Below are experts of layer 6 (counted from 0) of a mixture-of-experts language model. Rows are named router (the router's row for the expert) and show model dimensions 0-159. Each number is 128 + 32 x the weight over its row's rms, rounded and kept within 0 to 255.
Before each expert's rows: "gets" lists some tokens that make up at least twice as much of what it gets as of all text. This comes from a sample of Wikipedia text that the model never trained on. Tokens count by the router's weight.

# expert 57
gets: " ", " up", " out", " back", " down", " off"
router [ 97 129 110 176 137  89  95 153 138 132 202 151 116 110 166 136 123 172  62 128 103 131 160 146 168  97 127 171 116 148 132  76  56 122 119 146 154  76 141 106 126 150  92 139 150 125  98 153 145 105 122 138  88 108 153 201  86 130 182 100 112 111  89  95  94 147 194 178 135 108 154 153 136  50  87 140 117 135 134 155  91 151 100  72 155  85 139 105 103 131 163 122 128 149 150  73  88  74 149 160 164 159 162 134 102 117 107 104 104 164 123  87 117 155 147 138 136 138 198  88 172 132 103 140 131 134  80  72 138  34  99  90 144 105 126 127 109 152 120 172 147 142 149 191 162 136 168 127 246  97 102 128 117 137 121 132 144 168 157 141]

# expert 37
gets: ".\n\n", "\n", ".\n", ")\n", "==\n", "\n\n"
router [199 167 106 125 117 132 173 152  75 102 178 115 182 109 124  95 185 165 158 162  90 192  68 141  89 141 141 128 114 147 175  93 125 107 172 125 126 136 128 153  90 116 116 141  85 139  99 115 111 160 113  90 159 175 174 169 126 120 119 101 190 135  83 152 122 117 109 148  78 151 152 187 167 222 160 170  74 151 130 109  82 143 146 187 103 125 126 132  83 113 143  98 115 135 113 111 121  90 143 119 155  70 137 143 109 125 137  64  76 132  91 147 156 143 178 165 173  50 132 116 110 175  90 154 108 105 140 115 150  81  98 120 139  89 113 120 171 181 145 127  83 127 155 128 158 130 148 147 133 211 100  83 109 141 114 114 197 150  92  92]

# expert 49
gets: ",", " for", " from", "),", " if", " For"
router [157 192 111 167 142 153 116 140 110 157 146 106 135 157 146 134 124 130 123 126 104  67 121 124  63 149 147 135 142 138 159 118 128 157 132  50 110 143 114 136 129 158 108  80 141 147 153 173 137 128 165 112 111 104 144 143  82 163 133  92  91  76 156 157  96 129 129 129  88  72  61 138 141  63 117 163 133  91 115 156 170 148 107 125  99 112 169 162 141 197 182 150 116 157 177 147  97  83  97 132 127 122 212 123 174 133  80  55 124 139 109 108 122 154 190 138 167 141  59 123 110 126 170 140 148  78 165 120 103  96  68 120 115 132 140 163  95 204 120  99  95 114 104 148 144  96 108 176 120 110 129 150  91 186 153 110 172 127 113 125]

# expert 78
gets: " years", "es", "h", " time", " days", " months"
router [ 59 198 120 135 161 143 119 144 129 168  73 143  96 121  96 174 150 147 129  91 156 158 131 172 134 155 154 153  65 110 102 132 130 127 121 155 108 185 112 151 138 100 179 146 141  68 135 108 123  76  73 139 148  83  94 166 119 109 164 196 149 164 130 106  97  78  94 151 195 154 118 129  90  91 135 143  82 139 180  80  76 125 185  77 171 111 134  86  86 164 142 155 131 111 121 127 121  89 171 154 121 157 102 142  75 157 124 112 108 115 122 190 115 109 142 128 120 102  97 120 118 222  62  83 113 110 146 155 133 125  89 150 195 123  88 114 144  78  86 162  69 141 124 158  85 126 123  87 154 142  86 116 132 109 136 140 100 119 105 122]

# expert 58
gets: " |\n", " (", " both", "\n", "|---|---|---|\n", " ["
router [173  94 126 145 168 101 128 175 130 128 110 121 124  85  96  53 160 165  63 121 129 137  99 143 145 157 129 147  89  86 199 130 132 146 192  95 118 127 127 154 130 178 157 120 157 139  95 128 180 139 161 135 190 123 174  73 155 111 119  92 118 124 176 157 120 138 100  71  75 118  62 143  87 116  93 169 117  77 116 159 115 162 107 111 153 148 159 113 124 169  73 180 130 105 124 167 188  92 162 121 134  99 172 147 123 117  88 120  79 175 133 122 131 171 126  71 141 183 137 126 178 134  72 121 125  94 149 121 165 124  95 118  88 153 147 138  63 175 104 114 110 114 154 112 154 153 146  88 135 133 128  94 135 138 158 177 135  51 108 110]

# expert 50
gets: "ly", "1", " well", "ically", "ally", " place"
router [109 151  91  98 146 173  74 109 176  79 146 148  87  99 116 135  98 155 136 118 119 137 141  85 196 190  79 114 142 129 122 144 119 135 114 130 140 152 174 117  87 138 180  81 140 143 125  74  96 131  55  95 121 118 161 113 156 176  98  97 120 139 157 104  92 130 186  74 131 137 114 189  99 129 138  66 103  91  71 134 134 144 136 144 106 149 147 178 149 113  80 144 180 179 106 102 107 161 138 100  97 117 127 102 160 178 132  99  74  91 212  85 149  54  56 123  65 113 127 146  96  96 159 153  57 188 153 180 118 118 146 135 123 127 110  86 161 166 166 117 146 110 161  91 188 178 189 107 140 136 153 118  96 212 100 123 148 111  92 134]

# expert 1
gets: "9", "1", "8", "7", "6", "5"
router [106 139 110 129 125  86  86 116  73 131 162 121 124  70 119  67 182 111  79 112 206 113 120 133 166  89  96 187 133  91 105 164  89 200 147 159 100 172 103 134 128  78 156 132 131 158  53 137 125  73 130 155 137 184 106  91 120 145 179 189 166 114 118 143 159 133 170  87 105 101 133 155 106 113  87 159 109 148  82  95 128 158 130 139 159 124 134  97 183  74 153 144 109 183 197 199 159 159  88 109 127 136 138 119 104 133 115 106  69 125 121 176 152  96  78 190 128 174 167  98 174 192 129 141 139 155 176 119 125 159 165 134 132 190 151 131 125  75 119 149 197 146 187 107  91 150 164 111 103 129 146  82 116 105 129 122 111 117  78 113]

# expert 3
gets: " by", " with", " between", " under", " during", " through"
router [151 182 123  95 165 110 157 142 176 152 180 136 121 130 177 180 129 151 124 116 156 104  87 155 185 123 189  95 143 121 108 122  77  97 133 100 153 143 124 155 132  83 141 176 153  69 111 143 113 121  96 118 121  84 134 102 108  97 131 140 143  98 127 158 125 152 108 134 102 192 141 169 153 128 126 119 130  36 118 122 142 165  95  76 123 173  89  97  99 110 123 150 175 129 174 132 144 135 165 110 178  73 117 145 147 101  94  92  99 100  86 118 125 126 162 138  98 123 148 181 103  86 169  94 143 126 155 169 132 127  74 181 111 185 168 161  86 196 122  96 112 140  82 130 138 146 126 109 158  50 156 122  80 172 179 107 108 131  62 165]

# expert 55
gets: " |", "0", "d", "/a", "z", "7"
router [131  54  88  88 184 166 122 123 104 135 119 125 111 159  60 154  71 133 168 162  90 103 105  94  36 102 102  83 147 119 115 161  82 164 108 156 125 107 173 111 136 170 130  94 153  96 156 135  65 126 117 113 140 137  81  68 127 145  99 132 128 151 149 164 101 118 148 138 141 152 135 101 114 185 127 110 125 116 134 130 176 101  95 119  49 169 140 155  99 113 117 183 131 167  75 120 136 115 112 131 148 138  99 113 174 177 130 144 170 157 151 190 125 108 117 114 104 135 132 126 130  79 216 143 178 156 147  96 130 141 180 177 118  90 175  89 156  90 151  56  84 124 127  85 129 134 149 147 118  80 169 193 153  80 151 130  90 141 159  81]

# expert 25
gets: " ", " insp", " form", " permission", " punishment", " mount"
router [122 109  84  63 133 168 147  90 140 152  81 108  55 119  79 105  91 140 130 192 141 153 141 108 116 106 112  93  75 140 161 104  67 202 126 160 104  72 141 142 151 185 105 152 135 195 137 108 117 158 165 180  89 123 125  99  83 137 151 107  94 106 119 116  99 127 112 147  62 182  92  95  96 112 190 168 166  97 165 116 159 115  90 103 130 118 131  76  91 142  61 164 112 103 108 112 163  80  95 127  94 149 120 109 110 152  92 135  91 139 174 193 149 170 161 105  78 154 134 176 155 149 174 154 150  98 169  81 148  94  74 147 139 162 122 168 172 104 177  96 137 122 121 132 124 101 159 127  95 130 141  73 127 173 107 170 142 179  84 154]

# expert 11
gets: " other", " more", " some", " only", " many", " South"
router [119  90 180 107 123 165  88 132 118 150 169 213 116 195 135  87 112 139 120  72  83 146 143 101 121 189 129 159 123 143 125 114 126 109 127 158 103 103 140 113 135 159 109 114 115 120 203  74  38 135 146 118 171 162  90  88 116 175 125 183  96 138 172 112 109 129  86 107 106 109 102  15 101 102  84 151 110 158  81 159 150 155  95 107 101 103 176 108 114 129  83 133 154 148 137  59 117  83  93  58 147  96  75 107 141 168 107 138 107 141 173 104  95 132 122 152  86 193 117 165 156 111  85 139 162  70 149  86 155 105 138 167 134 139 114 170 188 147  97 127 157 125 114 124 125 114 114 116 107 114 137 185  90  81 132 139 161 155 187 115]

# expert 30
gets: "-", ":", "|", " -", " including", " –"
router [168 140 142 186 134  91 173 104 135 128 167 166 110 100 114  66  95 119 125 137  98 137 134 171 122 142 130 102  57 129 153 175 121 115 138 110 110 160  98 101 114  83 117 100 112 120 116 178 160 164  96  73 128 115 122 161 159 114 182 158  98  95 120 179 100 147 137 143 123 136  87  55 100 131 114 101  56 110  83 120  69 156 101 149  92 109  81 133 102 106 173 153  61 157  68 145 129 126 137  84 126 128 116 132 159 146  98  73 148 166  96 114 164 171 164 133 159  83 152 151  64 157 174 156 117  90 165 145 170  60 148 114 122 101 180  99 129 207 133 151 135 142 126  98 141 131 155 115 117 171 128 136 167 128 108 126 122 146  94  63]

# expert 21
gets: " |", "0", "y", " —;", " —", "3"
router [106 109  80  95 110 131  39 125  68 142 108 125 168 115 168 186  88 137 114 152 155 119 117 132 143 166 111 126 141 103 178 152 148 132 139 122 163 117 124 115 156  95 109 163  55  92 165 167 129 112 103 133 102 109  96  92 149 106 157 137 131  80 137 101 142 130 138 162 133 169 185 132 163 131 111 115 117  92 108 102 141 146 166  84  84 106 175 169  80  93 175 112  87  77  87 178 153  53 165  81 127  97  65 131 148 118 122  83 125  87 150 170 129 117 118 105 110  94 124 146 113 121 107 164 151 106 130 153 103  92 165 121 109 108 158 154 118 181 170 129  71 163 112 115 132 132 190 123 130  97  81  94  81 164 160  86 186 131 132 171]

# expert 7
gets: "0", "5", "7", "6", "4", "8"
router [147 107  92 190 103 189 106 144 168 132 160  90 171 153 193 119 165 174  56 120 144 137  96  89 154 124 148 114 126 112 214 142 129 131 133 165 167 146  67 111 136 131 168 165 108 114 178 156  96 161 114 126 142 165 138  90  99 134 128 169 152  61 117 149 158 105 136 122  77  82 163 131 100 136 140 101 151 170 133 168 165 198  96 187 133  59 105 102 114 128 161 132 152  81 172 170 146 139  77 131 115  96 125  97 198 139  83 159 143 138  88 135 137 135 195 110 128 144 112 185 181 107  48 137 126  87 142 148  91 117  87 180  66 136 151 163 127 108 119 120 123 182  92  77 148  60 169 112 122 121 147 164 158 137 111 134 150 171  97 118]

# expert 28
gets: "1", " would", "b", " did", " incidents", "erb"
router [158 117  88 116 110 129 109 113 188 154 152 146 192 142 142 120 128 143 152 112 114 108 110  98 122 177 133 127 120 131 175  73  88 157  63  99  95 138 166  83 151  37 154 115 164 108 122 185  86 172 162 125 131 153 110 146 102 150 158 108 159 106  55 139  96 115 164 117 103 137 114 145  77 110 102 121  91  56 123 126 154 192 101  85 150 124 139 148  97 119 167 120  87 152  39 142  92  77  96 128 118 138 155 180  63 144 165  99 150 122 114 108 118 187 108  87 105 140 134 110 150 109 133 102 111 131 172 170 125 113  67 111 107  91  98 111 126 124 165 160 109 191 123 142 171 128 133 130 155 144 115  76  97 152 117 145 118 152 102 150]

# expert 15
gets: "o", "a", "e", "ar", " de", "u"
router [110  77 143  78 171 139  71 179 164 146  76 160 142 121 117 107 138 101 120 138 136 141 141 128  67 168 176  84 152 184 114 143 140 155 130 131 110 140 157 136 137 118  93 130 158 171 163 103  76  85 102  82 164 152 100 150 123 144 186 131 108 157 110 155 153 105 163  78 123 149 137 156  88 113 141  99 121 117 196 189 136 161 133  89 198 122  92 129  71  98  93 176 146 129  65 151 159  88 169 163 154 121  79 122 150 142 176 182 169 127 167 146 191 132 112  69 107  88 109 147 131  88  71 123 156  84 107 128 104 126 113 104  55 111 197 126 108 106  95 103 134 130 167 148 166 111  99 216 117 123 136 103 177 166 177 125 122 160 136 117]

# expert 70
gets: " him", "6", " them", "om", "4", "5"
router [124 100  39 141 138 139  86 161 174 129 123 207 100 118 120 102 113 146  79 145 131 105 157 130 105 133 114 126 167  76 158 122 169 116 184 146 158 123 127  37 135 143 177 170 141 108 117 148 169 146 121  72 110 121 156 160 140 191 131  90  95 135  83 126  74 112 117  80  81 157 174 162 145 179 166 117 165 155  76 159 141 103 149 184 134 145 151 122 144 130 146 127 144 122 152 115 107 142 132 152 120 105  83 111 105 199 124 148 128 166 137 116  77 123 130 147  69 160 112 177 112 101 108 141 186 116  70  91 167  86 154 144 144 112 164  95 101 135 154 124 131 159 136  98 123 140 162  27 119 163 166 166  68 131 112 118 108 168 126 159]

# expert 20
gets: "al", "u", "am", "i", "en", "a"
router [116 140 106  80 132  85 152 104 153 151 121 153 113 140 124 103 154 197 156 139 153 124  63 144 128 151 153 114 131 124 234  50 139  52 123 107 158  72 172  52 105 135 101 191  98 155 108 101 118 130 148  83 103  87 119 192 175 150 134 139 148 137  88 106 148 110 165 123 165 120 163 155 137 176  77 121 119 176 112 177 149 129 173 112 187 124  97 136 100 137 111 140 155  70 124  88  89 122 178 208 184 109  97 126 166 115 114 157 127 139 148 102 151 140 173 112 144  69 145 168 100 165  87 107 110 131  96 139 139 122 101 181 165 133 136 138 105 105 108 140 151 161 118 135 155  81 167 136 147 187 126 110 133 156 128 162 118 118 120 132]

# expert 34
gets: "–", "=", "-", " (", "/", "==="
router [108 115 118 135  71  71 126 113 105 121 105  64 120 105 124 105 101 129  75 192  85 113  74 147 150 142  92  79 144  44 112  97 140 141 118  55 138 151 149 122 108  74 180 108 107  98 102  99 176 164 152 134 125 118 152 141 150 153 102 153 117 125 100 113 108 174  66 154 128  91 136 116  93  84 123 138 143 122  99  94 116 127 164  78 120 135 123 168 150 104  91  99 115  87  82 121 109 167 135 138 153 166 140 148 140  94 142  77 102 130 160 146 135  69 147 160 152 166 216 104  75 142 130  73 154 120  97 119 151 152 125 173 175 134 133 170 122 121 114 103 105 103 141 135  96 136 121 100 124 131 127 111 119  80 157 133 103 144 113 155]

# expert 42
gets: " and", " to", " as", " with", " or", " also"
router [114 163 210 112 141 122 162 169 140 177 169  79 155 125 110 157 153  73 123 100 116 122  88 131 111 186  83 108 108 168 138 159 146 162  88  68 135 145 145 155 134 115 127 176 120  50  82  97  90 124 137 139  97 109 137 133 144 128 155 113 123 127 116 153 184 131 142  68 115 120  32 131 146 112 163 133  92  82 126 105 179 142  98  99 101 128 118 124 117 125 121 121 122 145 146 132  43 116  55 144 113  83 164 168 104 127 108  89 144 117  89 122 107 151 138 132 113 159  94 147 179 130 101 114 100  87 170 126 164  85 102 108 126 164 159 138 145 116 138 158 140 115 128 148 155  67 192  74 138 156 138 137 219 156 119 173 142 151 153 115]

# expert 33
gets: ",", ":", " and", " a", " is", "),"
router [130 174 191 155 119  88 144 123 126 127 155  42 138 143 152 136 141 142  94 123 136  77 221 138 133 145  94 189 131 184 117 160 107 146  89  90 148 145 116 122 114 133  81 154 140 123  99 143 129 169  84 183  52  67  65 159 157 156 181 177  96 144 130 147 150 187 138 188 171  91 120  75 145 109 152 106 157 162 136 133 157  96  91 111 119 158  78 163 139  93 164  54  98 135 172 149 112 151  94 118 145 146 133  79 140 103 121  81 127  79 108 181 145  43 176 178 110 179 112  92  85 188 168 108 153 162  95 122  99 151 128 115 179  64 140 180 137 173  92 149 141 140  97 167  59 101 122 190  84 131 155 161 125 118 141 143 113 145 166 105]

# expert 0
gets: " of", " at", " from", " in", " for", " near"
router [163 147 140 145 123 105 188 156 113 125 114 116  84 119 169 109 190 137 151  98 139 117  78 128 139 141 131 105 126  81 101 140 198 137 138  58  90 172  74 127 185 162  71 178 161 171  84 186 142 145 146 158 116 113 133 171 151 102 122 157 149  98 102 167 106 135 140  72  32 141 175 153 154 107 145 119 105  68 186 115 119  99 183  94 130 100 133 123 157 165 165 120 157 128 124 112  54 171 148  90 134 112 117 124 144 102 139  81 149 157 160 134 120 117 133 109 133 101  82 168 106 118 129 127  98  95 109  71 139  69 109 102 119 167 169 157 149 108  98 123 141 124 105 145 114  28 192 153 115 145 136 116  92  89  96 160 115 135 152 119]

# expert 41
gets: "-", " (", ":", "4", "3", " •"
router [115  69  98 133  86 123 118  98 100 165  84 117 116 185 114 170 167 103 147 108 129  91 164 111 185 113 111 102  91 156 111 149 135 151 131 145 182 153 147 137 103 143 104  80  78 195 180 172 124 103 138 130 150 102 125  46  76 118  96  79  86 105 184 139  81  88 123  97  91 101 110  93 131  70 145 152 145  74 111 182 155 119  49 138 133 110 104 163 140 125 176 119  93 100  79 115 171 139  60 128 126 152 170 123 143  97 126 109 113 105 104 158 115 146 141 120  76 115 122 186 118  71 172 142 144  54 151 133 124  81 121 119 131 109  83 163  80 126 156  88 107  89  97 133 166  76 140 132 120 118 109 132 154 151 116 138 120  98 207 135]

# expert 31
gets: ";", " but", " while", " where", " with", " and"
router [146 140 165 136 183  94 117 127 144 193 150  89 164 133  92 132 143 146  91 148 150  98 139 175 121 179 154  94  84 142 138 129 161 145 153  95 183 113 176 104 125 162 109  85 174 127 153 130  86  97 135 111 180  68 197 154  82 135 176  95 113  88 124 150 112  99  86 116 157  91 124 131 128 133 144 153 116 168  87 174 174 189 108 117  98 109 125 121 127 120 114  74  69 167 125 126  93 119 174 132 151 126  99 113  79  62 101  69  75 175  89  89 154 122 127 125 174 176 154 133 163 126 131 132  77 149 177 161 151 105  95 105 115 134 104 100 136 174 108 166  92 138  81 115  78 170 136  86 122 107 134 110 104 152 125 100 145  97 165 135]

# expert 48
gets: "'s", " his", " its", " their", " her", " new"
router [113  71 144 119 139  78 180  86  93 136  88 127  88 142 170 106 141 158 130 159 154  78 141 109  93 176 133 114 103  93 117 145 124  66 187 110 165 101 107 140 137 221 112  99 140 173  93  87 118 121  93 113 137 127 147 119  95 150 163 106 157  93 117  92  96 153 138 113 117  58 166 113 131 121 111 113 101 148  93 114 138 108 141 104  98 123 117 153 163 156 120 123  89 132 160 141 108 135 177 137 125 106 121 164 109 148 132 105 119 107  93  99 111 202 110 135 123  97 135 132 146 131 159 177 134 168 134 161 123  92 124 148 160 133  55 141 119 182  89 103 182 167  39 133 149 103 146 143 139 156 103 144  76 111 112 114 107 124 134 124]

# expert 53
gets: " the", " The", "The", "the", ".The", "\"The"
router [125  80 133  72 169 133 138 101 119  94 141 125 130 140 124 166  87 145 102 160 107 146 121 171 124 152 135 144  84 162 128 140 105 127 117 113  44 170 147 120 200  83 131 111 133 166  77 170 141  93  91 162  84 184 137  21 149  98 111 119 121 161  86  99 116 107  95 141 125 104  72 137 110 112 125 134 147 145  68 100 175 152 135 128 113 181 133 118  94  99 123 134  39 145  50 100 118 104 102 142 117 133 126 119 116 136 149 155 153 103  98 146 140 135 143 132 179 150 146 158 101 133 103 122 108  86 137 124 101 140  93  99 117 135 102 142  98  48 136 178 140  57  82 126 156 128 195 125 174  89 155 140 243 130  62 150 134 129  97 185]

# expert 38
gets: "5", "6", "4", "7", "8", "3"
router [155 115 118 158  73  97 115 162 116 126 208 131 215  92 139 104 154  96  96 137 129 133 120 148 165 166 151 177 168 179 160 128 132 130  88  85 155 152  60  64 136  84 105 102 200 141 146 191 152  94  90 125 128 136 122 158  86 134 174 115 160 139  85 211 180 158 165 120 109 165 138 174 141  96 164 123  37 107 140 170  99 148 102 116 140  76 134 121 139 152 181 148  63 137 157  96 171 140 138 169 164 118 141 146  91 134 137 114 143  92  90  55 154 157 169 128 166  85 156 140 130  89 104  95  83 122 104  80  72 133 107 136  84 131 139 112  83 148  95 160 145 112 113 111 134 110 127 120 160 101  94 138 121  83 136 120 142 158 142 139]

# expert 43
gets: "th", " first", "st", " later", " second", " most"
router [ 92  90 156 142 197 118 139 169  49 142 163 109 135 128 111 122 162 142 125 140 133 122 165 141  97 168 131 202  91  99 109 144 115 123  97 150 145  83 129 142 136 194 137 133 111 139 154 145  90 163 139  91 121  73 159 104 117  71 108 133  97 136 203  97 127 118 138 105 102  99 169 101  70 143 125 146 156 149 128 209 155 135 170 121 107 115  51 133 162 138 137 112  57 145 156 121 128  96 123 140 155 119 123 114 146 159 138 142 144  99 163 176 119  78 103 110 158 131 160 114 153 168 156  89 106 127 142 167 146 114  89 165 181 168 102 221 119  44 130 119 145 134 132 146 138 125 149 149  58  53 112 131  69 122 111 123 142 103 101 140]

# expert 60
gets: ",", "),", " $", "\",", ".,", " ,"
router [167 178  98 129 111 104 113 119  86 111  95 120 131 181 185  92 109 140  69 122 117 102 138 141 159  97  94 115  94 153 158 143 140 130  88  71  94 132 119  73 138 133 149 119 157 170 150 186 123 111 169 132 115 132 143 119  92 155 148 107  97 117 158 155 118  97 135  96 127 164  82 109 125 107 111 125 182 148 124 128 112 112 107 131 153 139 199 142 117 149 172 174  87 184 164  82 140 140 138 147 134 178 172 112 136 113  89  48 151 172 107  73  77 124 160 170 173  81 181  66 157 184 113 123 149 126  75 159 106 117 113 105 109 142  90 159 113 166 154 169 100 132  85 141  88  86 133 150 180 132 125 153 225 107 148 147 170 125 113 110]

# expert 71
gets: " a", " was", " is", " an", " were", " are"
router [155 194 140 137 148  76 123 116 137 106 108  69 120  92 140 132 104 143 165  82 124 108 123  94 123 116 120 153  50 106 104 143  82 136 112 186  92 105  92 157 144 113 144 153 112 195 130 165 159 123 150 129 119 153 101 126  93  83 135 115 111 138 129 153 121 115 125 172 174 103  54 133 144 149  73 136  62 112 150 143 161  90 158 161  79 125 144 156  70 127  67 157 102 116  92 128  92 122 113  66 135 194 166 122 168 151  74 117 153 164  95 122 127 193 136 117 106 186 155 144 155 183 146 159 124 126 148 120 132 115 149 122  99 176  67 186 156 141 117 151 134 112  99 140 184  71 147  67 140 146  97  45 238  99 107 124  78  84  96 203]

# expert 39
gets: "0", "9", "1", "2", "8", "7"
router [ 94 127 121 176 122 143 151 142 132 106 184 153 180 108 132 114 138 175  81 109 139 130 117 196 152 163 141 124 165  99 154  79  93 140  50 165 113 153  92 128 174 116  99 119 143 168  87 108 139 129  99 123 118 149 173 135 102 139 108 183 163 103  64 128 142 146 125 111  78 101 122 153 115 212 116 122 122 132 102 157 114 138 178 136 119 150 104 119 151 166 166 126  70 138 124 126 174 183 105  76 125 118  94  59 157 112 133 156 162 170 110 140 107 102 115 133 135  88 134 144 164 171 102  97 123 130 126  75 137 163 117 118  64 121 108 123  76 161 140 154 129 123  90 111 151 133 128  94 141 120 135 145 166 146 159 155 139 133 143 133]

# expert 69
gets: ":", " United", " States", " India", "m", ".S"
router [125 114 138 131 121  86 164 102 128 157 201 146 116 162 124  87 112 154 142  55 165 114 104 164 167 157 122 102 164 131 143 113 138 127 107 134 123 128 122  85 117 100  97 139 141 121 126 123 133 194 182  86 110  93  92 134  58 106 130 151 136 143  79 116  91  81 157 128 119 145 185 113  67 125 103 127 176 130  84 115 120 133 116 164 138 137 172 146 151 180 135 142 108  91  90 127 100 124 112 152 144 112 124 150 141 119 106 100 178 148 121 143 102 141 160 110  89  85 110 113 193  96 189 162 127 171 113 147 186 103 142 136  69 126  68 100 152 172 173 117 180 158 145  87 132 141 134 155  84  84 175 138 137 190  85 144 154 158 123 112]

# expert 62
gets: "er", "k", "b", "g", "ing", "ation"
router [135 126 120 110 100 118 113 106 116 125 184 167 148 157 150 117 132 135 114 111 131 107  99  82 136 142 155 133 141 125 178 180 132 100  87 114 118 102  70 107 107 144 133 123 117 113 144 124 228  92 126  82 165 163 104 138 180 106 143 100  68 117 149  89  91  96 135 124 110 126  72 227  79 118  93 130 112 120 136  85 195  97 109 105 134 170 110  81 135 117 101 123 167  92 175 152  76 164 153 148 115 101 108 114 137 145  82 156  50 128 152 143 203 113  96 148 170 155 112 128 151 132 110 110 140 169 146 172 169 121 123 129 178  84 102 110 132 158 102 121 190 143  97  76 161  94 127 152 164 103 152 178 113 159 110 115 144 130 102 102]

# expert 76
gets: " |", ":", "   ", " established", " region", " ad"
router [ 60 144 134 120 177  86 108  66 145 146 141  80 170 130 120 122 106 162 178  86 119 161  61 110 156 135 148  72 146 101  75 139 174 108 158 144 128 166  72  88 126  98 147 114 144  77 153 126 121  95 211 119  86 165 131  86  93  97 136  94  91 130  70 165 116 103  93 138 186 114 165  95 169 105  73 130  98 107  95 152 127  91 147 165  92 146 129 167 132 128 177  94 165 107 106 123  99 127 145 124 112  95 114 146 127 125 117 154 129 140 121  59  89 122 150 136 155 152  77 168  97 108 161 123 127 175 137  99 183 116  96 127  99  37 112  90 115 130 124 152  78 119 190 135 148  87 141 126 141 141 118 139  79 135 120 137 107 107  97 181]

# expert 12
gets: " \"", " –", " one", " two", " -", " three"
router [126 169  67 144 101 126 105  85  82 133 178  67 130 111 126 158 146 157 101 139  84  87  98 111 115 152 128 131 150 137 114  71 110  65 100  96 135 117 114  81 108 133 153 127 122  72 135 134 132 115  87 153 142 130 180  75 115 130 159 133 141 129 126 167 145 161  84  89 158 105 112 158 115 173 113 150  81 117 125  95 130 163 136 143 156  97 160 103 109 115 168 110 166 135 146  52 127 137 120  95 135  92 190 128 168 165 119 139 102 120 108 111 158  88 126  71 151 119 135  79 171 143 120 155  90 107 101 124 156  93 124 157 150 120 157 207  90 150 187 148 148 175 193 137 120 131  84 116 172  81 164 190  95 128  87 112 133 130 139 151]

# expert 64
gets: " in", "s", "ing", " over", " into", "t"
router [118 107 116 120 102 107 144  64 169 173 121 158  74 114  91 140 171 146 100  72  81  92  79 140 130 139 139 140 165  68 163 160 142 163 103 150 130  80 155 121  81 160 136 161 128 158  89  51 132 146 164  78  51 136 121 135 169 138  80 128 141 128 111 150 116 143 168 106  85 134  60 149 166 188 144  85 138 103 151 147 175 132  54 117 108  84 109 167 107 165 173 152 165 124 151  76 140 146 110 133 121 100 145 139 134 131 142  81  96 141 117  80 112 163  87 141  52  88 109 147 126 110 123 116 158 134 178 118 142  89 154 157 188 151 153 119 141 135 132 127 136 183  63 133 184 164 156  91 140  48 114 159 109  85  99 141 131 225 115 146]

# expert 59
gets: " not", " people", "%", "ers", " there", " who"
router [103 162  91 142 126 158 138 200 138 165  99 129 127 173 170 142 154 124 150 177 129 122  91 118 119 116 146 126 135  87 109  91 118 126 120 170  66 128 140  92 113 140 198 138 140 122 165 178 134 110 176  87 171 171 135 113 137 141 117 141 118 106 141 104 134 158 138 124  77  97 153 178 143 129 148  99 136 152 156 141 106 106 188 126 135  73 178 145 157 199  98 136 119 176 117 117  88 120  70  86  92 104 134 124 173 130 145 134 125 106 101 122 161 173  82 143 123 194 165 194 128 204 142 115 183 121 117 125 174  88 105 183 124 171 140 128  91 111 148 132 146 145 130  75 161 151 129  95 123 178 101 121  43 124 152 204 199  99 109 123]

# expert 56
gets: ")", "\"", " he", " He", " it", " she"
router [136 132  74 113 123 107 164 148 133 139  95  78 115  59 119 180 154 199 132 159  89  87  89  91 143 103 115 121 159 180  98 140 113 154 184 120 116 119 168 170 148 170 164 137 117 142 199 167  90 115 107 193 106 153 199 119 135  84 189 109  95 182 161 142  75 140 106 109 156 117 110 176 139 149 167 115 210 187 114 100 139 137 117 152 134  71 156 107 120 118 181 142  91 173  81 115  99 141 159  74  74 201 176 150  92 164  98 148 171 144 146 146 167 190 138 144 175 169 120 103  91 193 121 126 115  91 135 127 129 120 134 159 124 110  89 151 139 111 134 150  92 100 129 117 138 163 164 110 167  79 126  88  84 157 149 123 135 103 118 153]

# expert 54
gets: "==", " by", " \"", "===", " The", " in"
router [112 155 149 103 137 146 181 151 152 129 171  75 124  87 137 155 125  85  88 122 127 138 154 169 156  75 121 105 145 152 155 183 113  84  98  29 145 132 108 121 109 114 144 121 101 105 127 139 150 128  99 105 152 128 150 163 157  99  97 191 144 178  94 134 173 137  91 134 169 134 168 117 106 129 154 115 144  92 141 112 127 165 106 104 121 157 121  63 135 103 116 142 160 134  82 111 137 176 172  48 137 124 184 123 164 112 108 116 119  81 128  91  90  82 139 135 125 156 170 138 122  70 179 112 113 128 100 105 121 161  87 163 111 144 111 141  40 137 139 144  92 106  54 124 116  99 143 136 184 129  74 119 221 144 162 131 100 133 137 161]